{
  "n_experts": 80,
  "moe_layers": [1, 3, 5, 7],
  "router_score": "softmax",
  "balance_loss": 0.00332,
  "balance_bias": false,
  "n_kv_head": 1,
  "head_dim": 64,
  "norm_eps": 1e-05,
  "attn_scale": 0.125,
  "init_std_up": 0.0269,
  "optimizer": "muon_variant",
  "decay_fraction": 0.705
}
Below are experts of layer 3 (counted from 0) of a mixture-of-experts language model. Rows are named router (the router's row for the expert), gate (a neuron's input weights, with its number), up (a neuron's input weights, with its number) and show model dimensions 384-415. Each number is 128 + 32 x the weight over its row's rms, rounded and kept within 0 to 255. Numbers have three digits each.
After each expert's rows: "gets" lists some tokens that make up at least twice as much of what it gets as of all text; "comes after" lists some tokens at least twice as common just before its tokens as in all text. This comes from a sample of Wikipedia text that the model never trained on. Tokens count by the router's weight.

# expert 52
router:133139125191157145131159114100151151138192192136052177103128148098126150108105103068158194130162
gate0:119179128140147090114123087071170110078161053160128110149140180093115092088082098115128136047103
up0:125167130138086111148145162154109118178099173116110156088116103190140095147152174120140115168085
gate1:161080127096155174086124131123130140171142145154125143051169162174145076141101101083086178109109
up1:133133133143173138071081065100115135179135134123085148103130113128140144124144105140164098091162
gate2:086144106179134123160108125111143135127119050197139134129104144105085122181133147104095170151154
up2:131075155076150215142112125168070142163122194096124164173094145122119205082130142166195094123124
gate3:125097142109126160167201139108157092041101112117107167153192087095096095129120075080101095126170
up3:166127133212141129146152126151113111097154200134051150160146155120188128126144117056126087087158
gate4:087093073097134043122116097138178088119200160166099120098098162123090142094119201079138119143168
up4:156143168101089197144122168131135081148122144098161118166163104185137097168110035155090143100117
gate5:103127117054117071100149123083137125115076149133126124132141124138098162129100136116189119136107
up5:105141168146174164130124121156103166108131171142106087127067147112131117117078094131132135137121
gate6:109135188081133143121136066186166098158172127135089139117127184096097135148086084203128150119130
up6:087103138113121128141174129126133049160164164143161170109111167038083158123077077160138142092148
gate7:159143162106101059193140157095093090117169108066163188130122085085133135100148118123099100117155
up7:146132162137110100122127163138143046145120072075133155140160141132136067142085120139137141100175
gate8:080154156157116148178116097102103110158093138126136124162137140119076166159102093105154105156120
up8:121120121164081130125135089103144141097134132105165129174105164124113083123164114075149092138098
gate9:119092148141163103104145082181167123169140090181148128137106091130146092116146100102179119179145
up9:175171089146113123137119161112112102133123134051105122123144103200052134110160143148083137118088
gate10:154151127129122149133155157150119132092121065194106119126156173143039118094160104139159155114125
up10:123123140153108173170133111125117132110214111153163156104098133129164229165160162187112155142122
gate11:118137114197154156140149121111166131177147131181139186135050111120071131122157114190138153059143
up11:089087127106097116118082133052103126098113149067135125138143151148127185159140130139124067168095
gate12:139089195131146111129169024087152131110202106179066154103115084115052152088088112113079101164162
up12:113126107167158051120121180128128114185115114158120096124093111153158120128133205159168163087130
gate13:105118068107160088119120112161101141153120088153079120136129107137151183145130178094150162157117
up13:147143171120106141137173133127101099149146136146178106191026104165073186077104135102080097090120
gate14:123172066160088193172155180072133145090088103082162138119162139147111109152151145109157166166157
up14:110176191101151149125136143123123097103116158073097080101146165138152125088164114155103178130163
gate15:161135101171089125105140162155139081113159123101138112142054114131099133106121169094165200121109
up15:113114102113116105126141106129149133111161143122175152147142146088111099204137193080127105118132
gate16:113092160111133091121122125088115144184155141120077120105100126134154150100134124127149164096107
up16:112084115139137153118088132092130081122119117100101061148090126089167133098136109089130139125133
gate17:122107063087173161108144159058143073082076206111104156110113145160134102151097113107112172074057
up17:117119060137126151113118127093153096061115165188084166135135122131137092194114154084144179101108
gate18:134147095116124117111104145087078132179080095096137119122138131050124050132065114165133162193117
up18:086132153156098147088122185119162142087168129127083086117115152159090151136107117158086106097133
gate19:107116091148123118129138127169143167151096158166125132105138179077107085115126121148153103108171
up19:118141088100089091140102187148093157106098128084153113080099156085118126086119134151171155155113
gate20:094187101086167149124132135159100164101110150106144105092140166104177156187103153091134129140110
up20:134089117132137075113136125107131092144092083110154168117109070143076120149127089174132146135163
gets: " ", " mi", " km", "/", " Total", "^{2})"
comes after: " |", "|", " mi", " •", " population", " km"

# expert 78
router:139146175110136145136167149185123191173159109102153125076109140112126169083146177127065117147155
gate0:159121147098114110066154186143148152101121116144134167175163072194144094096102151104129142104137
up0:128145124130133111073137112154103145142040144142158182130160166125101111131133119141110130153114
gate1:053161143119057047068136084099128096148155086134198113115060103121114096145164127140161100165111
up1:134077170089046061108140144125156152166131127142081162111122093124138124170156164086137103143078
gate2:160104043123187159134136106088124147141208070182161107127126107118081142076139109089103112124129
up2:075092167112145112131130146138081168127097148138086168127130133118139131083083162148138129126114
gate3:091093169139191128144144136113099103173158081187074172102099066110069133129118081104164109054122
up3:138141136074095075139125094138147080147116094142163098123188165131168097123122123086094185137099
gate4:111130085163102134158157091103151112124150071108182143117136156097136146128140177103117072142092
up4:103134106188088148162100113136100143107099124111086142129138125168119141170135076186129161125140
gate5:112129077062151077169108113109121131198145057167101144116118165187115135120157151187184151147140
up5:144119172113136093079076207129128098062086174057109144134154085095093132167125114079153157104133
gate6:086136144129099138082095173121153138183160107144145161163161128136069171119144135134183100118068
up6:117087103137131141068082180174208090124134148145102177133136125095092118112133188132191104151101
gate7:071120097147119097065129102110211084135081125169081111108174131156122173110158116111106154136098
up7:112124111106132131087127086066128074047127176164168152147150119139116190145127127066130150126097
gate8:104167158107121144104109072159133130087128076180117116127126090130120171130112112124157121154112
up8:127058149136113091148134141151138125209141163149170157145168125104103129110128110165185126124188
gate9:157150141080184098098174134126054098081176141084099114186119093112149131080164139160083129148154
up9:105158134095148135206117108163121136156151126147090100121136123101124167100138141108105106117082
gate10:182122141105152127181108092126164105118093105146126206105090067134126106115152146104100110141128
up10:140135158150132077132107149152176154110093198152201171122095053123140193102110113179058138137166
gate11:057097141143161067113126142132186146140176115161092124143131113106084172107112117106104184085145
up11:122140153070147142125170123133153100066141110108086125163149170145088127052163155126116125146156
gate12:105149129132090099130094046081078123080172100121170143118120162157133099169132149163160164095136
up12:142141153088090097099124115126097154177097092142131109157184092115117094151187135119111171152155
gate13:146133147082116093101078117148156080116147122161123136125147168051131093130153159163074110123134
up13:120138143155114104099133162120102134035125108117107077142169176069166109172145120158061037128183
gate14:166091095073103129093095116132119129097165096178113168101132070094155087150147122081132137100051
up14:191156130122084130087075139097164125159116151143146157087153119133144108122151147093123127096052
gate15:058085090129156142103117126117088150071166076177095132107105028123115108105115151138102117162164
up15:146126137097118125151104058084141140148070113099178113114119179196121168103117077158191188088113
gate16:105150180090037118141134095140167096086142120073145163102080114134052122136174079123124123128084
up16:127144138084130173051144102076144093156113045132150085202165106135140111135103105144094138183096
gate17:168111129113103090129111136034212091162180093117170130124099110151117135091087089159131087135131
up17:065102100198133102144054144094105118134132079156139127109192128104162176068124134147126103196109
gate18:100155143153149106137148146101125064153177113117088118124123104105100083154124108156141106150095
up18:165135145122181135084144117173152168131088089066161120180145168120132135126068101117121122159115
gate19:192062143149142067104118107122133086130168060133137135169131108142094156124208112099174142102122
up19:124119082141175143136117086072148145122122164143116130106121149128137115063110138142069075185143
gate20:104089136090162089148104139113168103124157089156111162152161163174112072135073130137134189131077
up20:134114125160138140172116157117094097147094149103113106149087136093173133115142092101111108045169
gets: " a", " one", " 1", " an", " A", " two"
comes after: " |", " a", " in", " on", " with", " of"

# expert 75
router:182133078076112146150165080087153147081110148128158139190165079143136187169120131179098124101143
gate0:119149113145064134098107170115205151144098052078089107175145167137114151101110127141096073080053
up0:173214055137094059142145089119187107127081142133116150145133150140110136059091124145118182128113
gate1:108082121136096151097100128185123127154173114103160120149127093127165186134149115137145109103128
up1:088180150084201129136114161095116180122098099123136178134096144131116147138103136101079132136186
gate2:142179167174137127158173117113137095101123177190128149179195078174077178175114140161111118115152
up2:184095100094093100140104109157093150147177167162101172138092161152163108090096105108159096125119
gate3:119117112130146105104023143089142068112154126111147091114175157110106131132120117197079151049133
up3:084109058180079112110082185145146120107150069132057154102110146113111128139110104120143173144140
gate4:100141133143072162090107121169097173105096067185155149194135132151116148182129141194110189132118
up4:104144130145069137069215100137100112117117127199118133068117120129109179118106187153112107189133
gate5:120125129139139141125121147142149141136137144091148157125126177145135093111130169101085147149105
up5:123041074081079113114146079098023122152134111149120071212078134153081156118175077129156108148146
gate6:137112097118051192089116133115164162112172115081117086130131124132118143101165116139198147186147
up6:128105144152167145089140173126085120083098106175128146122149135113133098143096059153127139115143
gate7:108080126107114159066144134126137112133200156123138143152076121121076129113149129113134076103138
up7:119159112127096085126101131089138114143051109148139090052155128126177111110116131102139192167103
gate8:129179072133073113119136127109111121158130121184117173159189146151106130102113122142089156097213
up8:177175122119051119116099157136121103136068076188104126113197189186090149083146131127130116088163
gate9:178118110130120150127123078069142166095154144185117120096125153163187087165154098104146144106073
up9:067163113112099119094173065113108118133133171045139115151135148113073163085180141129127123130135
gate10:101098051168095127121141160116187067132138140104091198106123092113119166131146101076119177118144
up10:148116184125158081069109074174097147054124104128179108195107135164138139155131186112118142140112
gate11:216101131100099143157140131122096135108159125088120099130132095171210095096148082135167105132142
up11:150141185088148144194147089133043135125126171069099185140149128151189118103143128198186151172132
gate12:143109082092164119119140076113126175124148083158129097129131183177148122233106132179105187137097
up12:140103115088112093053161105101126146086145121084146131117145175107163109156164113181109130186165
gate13:153097110101139074119123160108112139165117070157140078142163106076207120144141125054141114130151
up13:161089115100142102106105124164072112167127082173137136090133103123181186180189130103124130116131
gate14:098106165108108107123135066150137143121166092176131113087123095125157161128140061186129149158129
up14:103185095158120138147177137154082116104108134085150107138128111163120084179148127098110116055159
gate15:199140224083093133135112117143087161163077088100111132122107113104083170135151094095135143138109
up15:114097120140157113129128184158122146110164173134074146158073161178102076147137111079131118104115
gate16:177110092061132086171114099091148092181144151072064154111115095160077091155139157104144127134110
up16:133094094108164094140107098146182177099125129127081124132144138092123149155178142204106143073145
gate17:155125116143077127150154166136167102144089169108116106156114117119132096191112131146157100147109
up17:103097157133093191091130049123119106100177137141145147099174136122123141100111129158106140193130
gate18:124111145087133148067144164115199173205141123111142141169080125092131122124135109198118138136127
up18:163118170068103105076145160187139139182159168095137094138090145109141146155115076145133081132169
gate19:102164132107115129141123156083139190147086139111133070173096087164132101131081196122146153100111
up19:079144081097094131142135143073136158133147109196124069106145107145135138143085155116186194090197
gate20:165138091198062172154080125164171128148095137147140120161126099083081087211148124141151142127162
up20:175131156194122137162132122191172125141126126147142168115191124130175106156135087115081151092141
gets: " ", " |", "-", ")", " •", "W"
comes after: "-", ":", "N", " •", " ", " /"

# expert 26
router:203121133080100130141138064075161174131142144126109169112155099112124178221137130149178113120122
gate7:171197097123122117120132140098167214173126081149080118136136122157082079170144123121183123139127
up7:096136135141103136104137102142106051158108138071142125116110152137148144134123098158115172122142
gate8:128159133076137025073137121158120152154128078118142160133122158168125120189101103125162101116158
up8:137125179128168139155128123054149160153129182164121115136133139170117191120172188133125129159078
gate9:141145076134079169136116074123125150102147130155126174114172115120109140154105098119132123162114
up9:104102116162135131144105122095146093085180165139152117116115103073110206106184128132149134053158
gate10:153183084105123142131110091160101131151122137171128124110129104116101078092143147169112111094126
up10:091106150115102121107129199140164141111139114144149113132075158140137147201057139095138179139129
gate11:124077112143140126116122125176157154135135090173154102085102094106077078090170087169146149067060
up11:107128107139124112139096158117127100104191085160133132061121132104111094088144180103091174080135
gate12:134098123122114176088131145114195137086117110141118074058175181243142119135099152086159168106150
up12:156191153136167069174107094096083119111101119103174154079116169095176125003206173128125117087095
gate13:107123126126128128119081135121123086143168150099062128154114131158164172150124155157165116123067
up13:152128095143159189145122088117101058145119173122115083128083127099176097103098123096126127176095
gate14:111121149139150092112134127160164059135105077115100159159167124138118188170099120120118156101116
up14:117115118148077172135125104153174103103145127103086091120133150186128140083086140124130121103117
gate15:135104125136129150066055105128192141101109161041123156126105119162162166125099123098082103153119
up15:119113148182106180071139177141125102146143096093124105135140105111120168132121157133114113095145
gate16:098143079089149113128133071085156098091200103208094175136155099164170152126174163186112112139113
up16:124147104074175150167155142061164103116173096157132154162097118133138138109171161145082102121125
gate17:124120119076143126131177100145094153135101119149127110117107121151150113158141099112188094129109
up17:168115144017110159165159134122145157143085172180124101113137156132156138141163082166150055111138
gate18:123117108080081142112072065092108114136089126103110174161152069151107178118139066164120150072137
up18:122104146082088128078074046125130141178091144107122127198134069139132195125108113172074092051108
gate19:147165085123148117066111081082108172145111087137143130146101110138125168085115108089127157116112
up19:086059099122120088094128082125167129118085102127194159116120130178127143165130161152101130110128
gate20:128139102067124158086113130067125143170138155149140119138147121104147124200065118113210181176135
up20:137134107135137060085159148139120139130103116141167152175112095140080135109120102146125165121159
gate21:160116102111127063123116170062065163115095124120163108137136177101108123161159191124079101118162
up21:123071170154108182154119104211159115111139165103099124137166132172139103187085106095163082160091
gate22:100092087121073128189054100157192106155161154086137112086130097176106108079091111156129124094070
up22:150063144145097141164115154106150121119072111168129134147112133139134128126112189106100139127102
gate23:230133141109046173103151105082163144064144093143159161140074167101121100130117160129137148107132
up23:176084102104043180143141140031165136078120110174170154132108171098128152135183191084154116136128
gate24:143109077110142146181095191096143108170180126180152132129163116139142145114168121153116168064153
up24:108127118145115108112096015134182131078141145088186169097090138144146103109174149133122089125095
gate25:148119105132086214146114116115118142097178146123157112139130101094106160169090147108173118112107
up25:058180139155169077138116093095071157169070107200123108106165118165136100053134118091147149178163
gate26:161114129102097082092148134061084208112196096095136115157179099188129132169131128125092119141121
up26:150123109138198185146103111208162080130107150174102129077086147099110142068094126102150114192112
gate27:135135104078145124109089196109140144080085179122174108113108180132113085096149096169098125107103
up27:124092123128103126105126128168106124132148168124116136072115125189155193147126204105098130120091
gets: "-", "\n", ";", "|", "==", " |"
comes after: "\n", " ", ":", ")", "W", " Party"

# expert 63
router:111122102103207182134140124059200157110126146111161134127116111139147192161159142147112100187149
gate0:100118139122147132114153079133123111182119059120144156173124148177152160092076170143112111161139
up0:150121080132151149122102107111103102111141145184112143134141128170105155107141132097098082102154
gate1:130138141132129056120127151086135112137108155123114175110131135153050158117111139062121121129140
up1:115150122114159059149147160098120101091128159131145149123162125174094154094125134075111113171146
gate2:120120153129128132088119179112117123205172177164117148135151156129129069108172145073116148157174
up2:150143145146061096203101140159138146156146156159117137032178103155084162149094135137147118138111
gate3:107149118138142150151082121119180131106061068095080213163111149156057141149119183075124150178145
up3:135167140148087090178071114114129107048085116047136125122167120157077095118124122133099149121145
gate4:085191143107127090097131094159078167152163153144119096086129195089163102122139123106172161147143
up4:108115103131141109071136131126090141161178143100156139121171141154135169169157139153109179143151
gate5:059098143163132143127094165173098126101136111113069120154150178078112157091190132143130179093147
up5:113151061089139177125101117090122127176151120117126144107124050166128150128073164123100058192094
gate6:129172089137121112149153081103110204119146096135159100211128135104089137104143113172155151147123
up6:121141101094137109099141160013161082144121068139170079116130140151112117153142174151095142169123
gate7:153135119139161145108135134116146067105107107153190121147149136113150168081109068172110096110075
up7:152158164108143088133155102135119163119132095152123126151144131093073074114081186110128129137193
gate8:101128118062163121109125174129082130093096130119152131111167147203181085130174158126121059079145
up8:101147128178124125125136187152159136167117158157131120143158099164139082139112127096088098119136
gate9:116123108111067138112123069169150078208130116139100153174117122135129133106107148122114099108092
up9:124114093148138153176173073127178107131125149169143143212161159140104117119146182120114166127086
gate10:104123143137146150099151127136142147014165155116117119107159120107147098126163090138108148106133
up10:093133187122089143111176118062151143135129167066176147172141125099179083126150147117171130144103
gate11:089141126122145166104145118126101135139151169194188141093064141122135141106147112160130095123144
up11:139148144120150084183110162135166151126156088087140117104125151157132148104078162085080169097165
gate12:170118100083147172079124086129116138153109171139131035035200080175177076153036164132098121158173
up12:120130092076132119133189097094131223191148165082149130124151149174126126118083082154154111125099
gate13:118107098107160123156131067136107143115177153168156145136142089095176143096106089099150098026153
up13:105088113098136158113140133097092118141136059117124119157100116136203155138159119051146142072180
gate14:104116084112090155096122089108148101138153099118115087120134142086108094076127123027136140172156
up14:125171141088149141121146108159103116122141128115148086171166177110106118133119171100084097141102
gate15:113125122120107171089150161146142176177141122138132120136135098048113127160108109129117124095167
up15:111132150152079136190130138078112098105105150141151113141172157202131127116174124133140141133097
gate16:142117095070129083123096060141159152136145161073091108150136106121164116115113124086135138150149
up16:125058129084146096157107084115158156111131120115123114129120179101085100086149077106180086178104
gate17:117154139101082154128155146103171118115117143165095116127141108134101119134108100111164090134065
up17:175111145072076199147184121155112110129103089185104163104188140126144098159161096077089085111112
gate18:132166061157174126081078110146146145137103138169089152043133105077090123070129096150129072100146
up18:097134186100137122140174148094056087091147154095135059158123146186150148139063152127123135116173
gate19:170105069144109173109118147095167111180137177080105117109143109149164161109129121109143124117102
up19:179110036154147088092100147070188126113089174151128120149155117141122129193147101126143164059142
gate20:142116091065183095158116070130153168098086145114141131138161139070126149077138123146076087135172
up20:197115129130126142129131115161126105139187139130102095066132163176139143167083200137117161130131
gets: " and", " or", " time", " but", " &", " then"
comes after: ",", " and", "),", " well", "\",", " son"

# expert 57
router:128173098133172114131124159090147107091138124133142093119146170077136135152099107113084147121145
gate0:074185125137124119140109135128140149123146097156103148163104146157124111113119091133114147122161
up0:115148065146144133150087090089127084170145110130134167122124163147132092097117111164120151118144
gate1:108156160169090095106106151089120136110086159169077129099081144142184115141115133124104086073194
up1:123087081172142119143155101136155126106104131064110163110172157157159145138086104159179086116088
gate2:124130094115063131135091139153146066158121102132120126107170156056076132152154158149148139114141
up2:084082126099121087129124180156127105084095150140155201103154139127121133177151140150112125100157
gate3:126129130162206154128132156108122083119141129159151104138121129150163131105110092116081089095133
up3:115172092199172154123131140129123092111170150106139168133158149216188153195119083193103123058152
gate4:126106082117147092098104121084160101178116126180162072099131115144101184192141142051176083163099
up4:122109157116104060094178123175091117129146103182111048114133088117185094127133128168142110059149
gate5:138086099102137070084172064169123129098135165116123149148111096099117118091138176104101130116187
up5:127155188156091147168096163128092154117129141140143145151104167136151168134082119093125132111133
gate6:124165160127105112143146140053128089096193159174105206113081053119093190133136166077123113108143
up6:103104131145091142181134145081122103100138181062095158070129102123134109058150126122100086120065
gate7:128137114122098069130143083063118140094100181166106188114117155146120157156079139081097142087139
up7:113154136099111046180137114109143184080122133170101144105113132153136131171120122116167146078118
gate8:135106162098079128131127134201107125108091135157090174127143061142113183110160103135139190118122
up8:108116148200112165167116089139090105134102121157104152116125111080086058071099127107156048168109
gate9:103132128169071090087207144085063186090141124102131102132136157100178138135125136171098160081155
up9:096076148196101114184168116139101150066151100161164138138142041124135132093113138129181138121078
gate10:143093118123119176116070105165159202116095134173104157170158083169117137127100097113128160140123
up10:081119146135138155143129093111128116179199061126100106092060227101127143125112114189178078137161
gate11:162117145085087119099153122111156125143152102139147134111173118120153125175138208125146125172113
up11:110126107126107087178108107126139122126135107091115111103176111156091092107150143109143196155096
gate12:182065191163140130099159136114157118075162128137123127092105138155143124125112105124094145121118
up12:117151088101159143165156106141147108136078130105136154100116204198165081117165097123139118090108
gate13:155077095153112103169114172146091117096092130147194151135143116113082102128065116112148156131132
up13:199100116143130143095139088081107159106181104073116091133112146104087152170165147075144106129110
gate14:143168126159179099124116135078126102137163118123129158077144082142134107181081122122144117095125
up14:127141125181158124107137187066138132114169102134086134088199090181092097160108146143133141114113
gate15:124074102104107088141124111083182102127051167133192100096087087155077099152146126123109091128118
up15:117142105096091065120114136075225110098047146087194103127109116183082102079103130107101140160105
gate16:113161144105146166146094119132113108107176091144137143118097124093142083198144168095117093199103
up16:085103193075142139143142138167158074095207131169186169118161122116125140151102126068124143117127
gate17:131070133153145079146131093147192114092180060153075180190106031103099177144088108149182106142121
up17:135098179147085119108175161208125093154180119162139105169091112137142140141142076135080056143151
gate18:127122124134133128091137114071130103159129096177140123130121153136115175096150179088110124133116
up18:143135118145127130100116128088075119147097157138141177196082109118126133081138168120125148105097
gate19:141148163122177111121119105097134110175200070125096094158124141130092089070091215084142086125101
up19:134088101136067178127123143187085124092151138121087155154109143181146152178161099129143065130134
gate20:118119098132104145146150177172142154142165092104146098140148136143109131081138105137093144098127
up20:158130163112191093114122104053162109133150100130139147177117104111171136122115168101136148149173
gets: " was", " he", " a", " He", " his", " 0"
comes after: " was", " he", " He", " is", " were", " and"

# expert 25
router:150127091144098162187166141055119141122125184089142145113091118207071101126148153127104182159131
gate7:115145139125120116121132151099165100137134117130130157131133114135112191136187149130112126141179
up7:095124045140144150100137162140116112137151104095121168146129063162138179141180102126079128152099
gate8:081134050110156106121125065180128170093066157136154158139080149123122134090106138108100102131100
up8:154154135160107170114100168095142161053108115197131207168128207024129137184182075094138084166125
gate9:048155156185099109130119135099125107185154133151108216118095130111086112076105097142154172099113
up9:132122148157111106138139106093105133092127106143128148117143146136088119099103087121093045085115
gate10:109151070134155135131137131066083078063046045117152137142142129118093091168169139129160132093129
up10:141147190046120111159139199089188166130139151127105107079076138122213180094143086132081122114132
gate11:105120105179164150097097107109075095119140058117185128092183121121070146111121134101125162084127
up11:158095126090169109161129161095164108084147141172181082120156144189038076076118108131137169166151
gate12:118120157171133133064124096058146107140181122068120150107098066174081101097130143130144245144128
up12:107119089096166109207100137173110120093080107144133085102160209098124114186149073126135098059147
gate13:097103127122048106133151094146195162087146147109176065112201128111143160089136084177144103144121
up13:098123125114165139121056147155083100129117122113152131117101146131147120140175099047092161162119
gate14:129113185129136162076084121122078164075166198155101177072096110145117131145085140124187148115153
up14:093143190152076176098093126168143131130172143109143153102105081056127169175123128144120106135151
gate15:190141115134094146129103124084136087155178093145123149148144106195123090116157114115161170122125
up15:147104121136124065103138125117137178115150077124093109122052124122195137114134118156112129131102
gate16:105135163088165172136169192066130091142129169122163095133120106123117151124154139097152102152142
up16:085126120132121141146108091149178152135152105078075140153110132121104202172159153139117114057104
gate17:165136100069120111096115119159203136121135094071188130159125041177145082130035116180130152063114
up17:124162052141109128126204137157204118139164124103159107113105101097118129106092152201065133149096
gate18:120150137105158114181139101130125110143096137077141159154138084111111117064057137117140153157099
up18:139114087150109125156119084071158101150149117166151101193162106092059116168156109115194105164106
gate19:134091133131149082167154103117176109196135054131083103139127101181040184143131165164108135182137
up19:138071127151157174152145089109255113162130061121133179126166134156113145118116161183138162155152
gate20:164108099105123092162109106074206113124084162151179112132129198180022140120130148161141103176067
up20:161115101156187138121116133102179142224127140164100151150115136146059121082201136133154123168108
gate21:169180034110155157160114114176187152162154100182109143120133147186166157131151081077122113117116
up21:072142160108094159139122162063114121142121189080135146103109111081119096072092164093138140134105
gate22:084140164125137129115133133160152157108120128143117189138141139117087185170122107119081147117155
up22:128148148101154090149137115094096079079113156085043098157151129082129129133124126115111061107144
gate23:142143080125119202065144149123134170136182170149143088165116121117115157093047094112117100104114
up23:180145100142121164143077156115127132131150155099154116125127081121141128119057096053135071098106
gate24:173132101080076175136174114161147139056135131113092124130083137142099125185128193112121177172104
up24:109107179104120193117121140112118147113111091099110100140120155112088139187183196155127146121108
gate25:121130125118129162131147187134149113137114089157163140106198114196195086131077119169109068080137
up25:179157134142155142141139109169113147163157159118097098156084165161104119125109125103178119136127
gate26:154119105087088086078145110103107137133182108127168132132090135174208101132198124118114159138111
up26:120129147114090124079119142086125147121183071179156150177085135130152114178200133120187169134143
gate27:163085075140084098153137135116139085133175123126175143159126150138093171158103166139134129082060
up27:078094092157146141088084117133085143146130126108133197205127171196126126178093137154089104109141
gets: " by", " first", "th", " second", " other", " two"
comes after: " the", " The", " his", " a", "ed", "The"

# expert 3
router:112193174186168060104101133145114142132117172119093177162159143137185116109172091141115093142100
gate0:093129079098088115146138130139124210128104106176142143095170189187105143122137120187079062179114
up0:147136112105131107178099163162170167118185126115176142104191142176119089098077161163100053117133
gate1:099137134133181121092167071133145157108178128058091119148093156153111110189179110168104100141147
up1:128146114200121077119131098114080182143095107093103143165148157121160085105199143109096148159125
gate2:091165092151121095095169070091192091212141143138090139064174122142135103117092139150103187149090
up2:123141100200120108143142139122121082096088118141147155137156146103137087187116140126095067158147
gate3:085155132132071056151196150104138184142196148239124120117141140110173192144145143123134115069111
up3:122173138161102116118149157130118202190126147147130116091095142106145188125140112070072110069172
gate4:088123134070079090051145121154117175120135112109129203161100070126121126136139105084181176140159
up4:157102099160147165146125110125085134110077090149112134089153139137072121116137119156055145118103
gate5:158158154103128097146104135114092166132094127231135163156107144180163078157087183204141105118139
up5:119077159173114158098148105141186107155096139064093146124127132087113162103130108099126172136135
gate6:099146154091094164087143095146115129135134073085075161127190154182148155113166108140144155102146
up6:162108091173163128139145137119097126187171183141146119138145100118167122096100149116061100160102
gate7:179132081107149144108108121137088135182116122106175169120117070110097125131074132107154140153106
up7:140110102079135152131128079183155145153061096176205163094223127132086110116102161109106179162103
gate8:152156126118082134139150140207159103175187126128082108165093121144148066202137165166145144093129
up8:064120096150190153163123132037108162104089143151180123094160129184104209106147109080099167110118
gate9:144159115108082113096151156119137120153157136171108158116100137128141112164107097119113114159120
up9:112118156133094129089113159152116137097089140177130198122131129117161087081149057173049102115155
gate10:069090176201150141124161119177125096202134079127158117154176142166118166121089080185124042093129
up10:108168100123120117120151124149120131194103175111142125100099112149131092145105136158066072094091
gate11:177113133127111132100105140108082163162145115107127153095217206154165137122083126094132120102146
up11:094172106208133145161127075120118104140092123089143115122102100129136082180158116043165057189161
gate12:101107093232144131171151127124113155165197089183125107128183101176139115150141154074129100132096
up12:165145128120140173146116164118140069159087130103145174137098186123102092107209099112124152079143
gate13:139125098141086066130129130117165104120161120169087144207143116086153151205117112079072128165021
up13:118149090151132159115146108134145150115125120124105123124161107139112166105176155122130154067114
gate14:078102141111065148143171096153120134148182068109167110062105151058136096141160096148114121182183
up14:137081064131073102164129074191167150184164133151126146129114144085140107157101084118132104105154
gate15:121182124111079142072166104077125107082097119125197134133137146154089126179119127190145154151224
up15:115075134126137134156116067131122097153165159068074067110083150144132141099157125103162157113115
gate16:156148137132167200126138205081205170195186137168115168194169113106126156161100158122136123084068
up16:151144111096113165143121187171130118110180121139159125164180085066112145169104116129114122104043
gate17:139175090157184122147168151104129120114124136162080108183133126167072124161114078160121129117132
up17:064127138229103198117165087078154119153116171155115126120149148150117097158140170210135113104154
gate18:098138133097144053119142111053163109072157144168144107140080144123132112109105139068139170045179
up18:215164099124151118076150157140116102166090080140141201162160125096167159128088136087103173128129
gate19:081135107129122110167130124116168116067167137138107095145102075033125129120153110130105239109135
up19:093165116213142202103172176152123182153116099139134140109130142123095143193128103183178125166102
gate20:105130106193121126135124070112157152136093111181081208110163098120088123151092112105123193078073
up20:189181153084136139126110213117109124106167121120197088141113136079127127136146188127165109164189
gets: " the", " The", "The", " a", "the", " its"
comes after: " of", " in", " to", " for", ".", " at"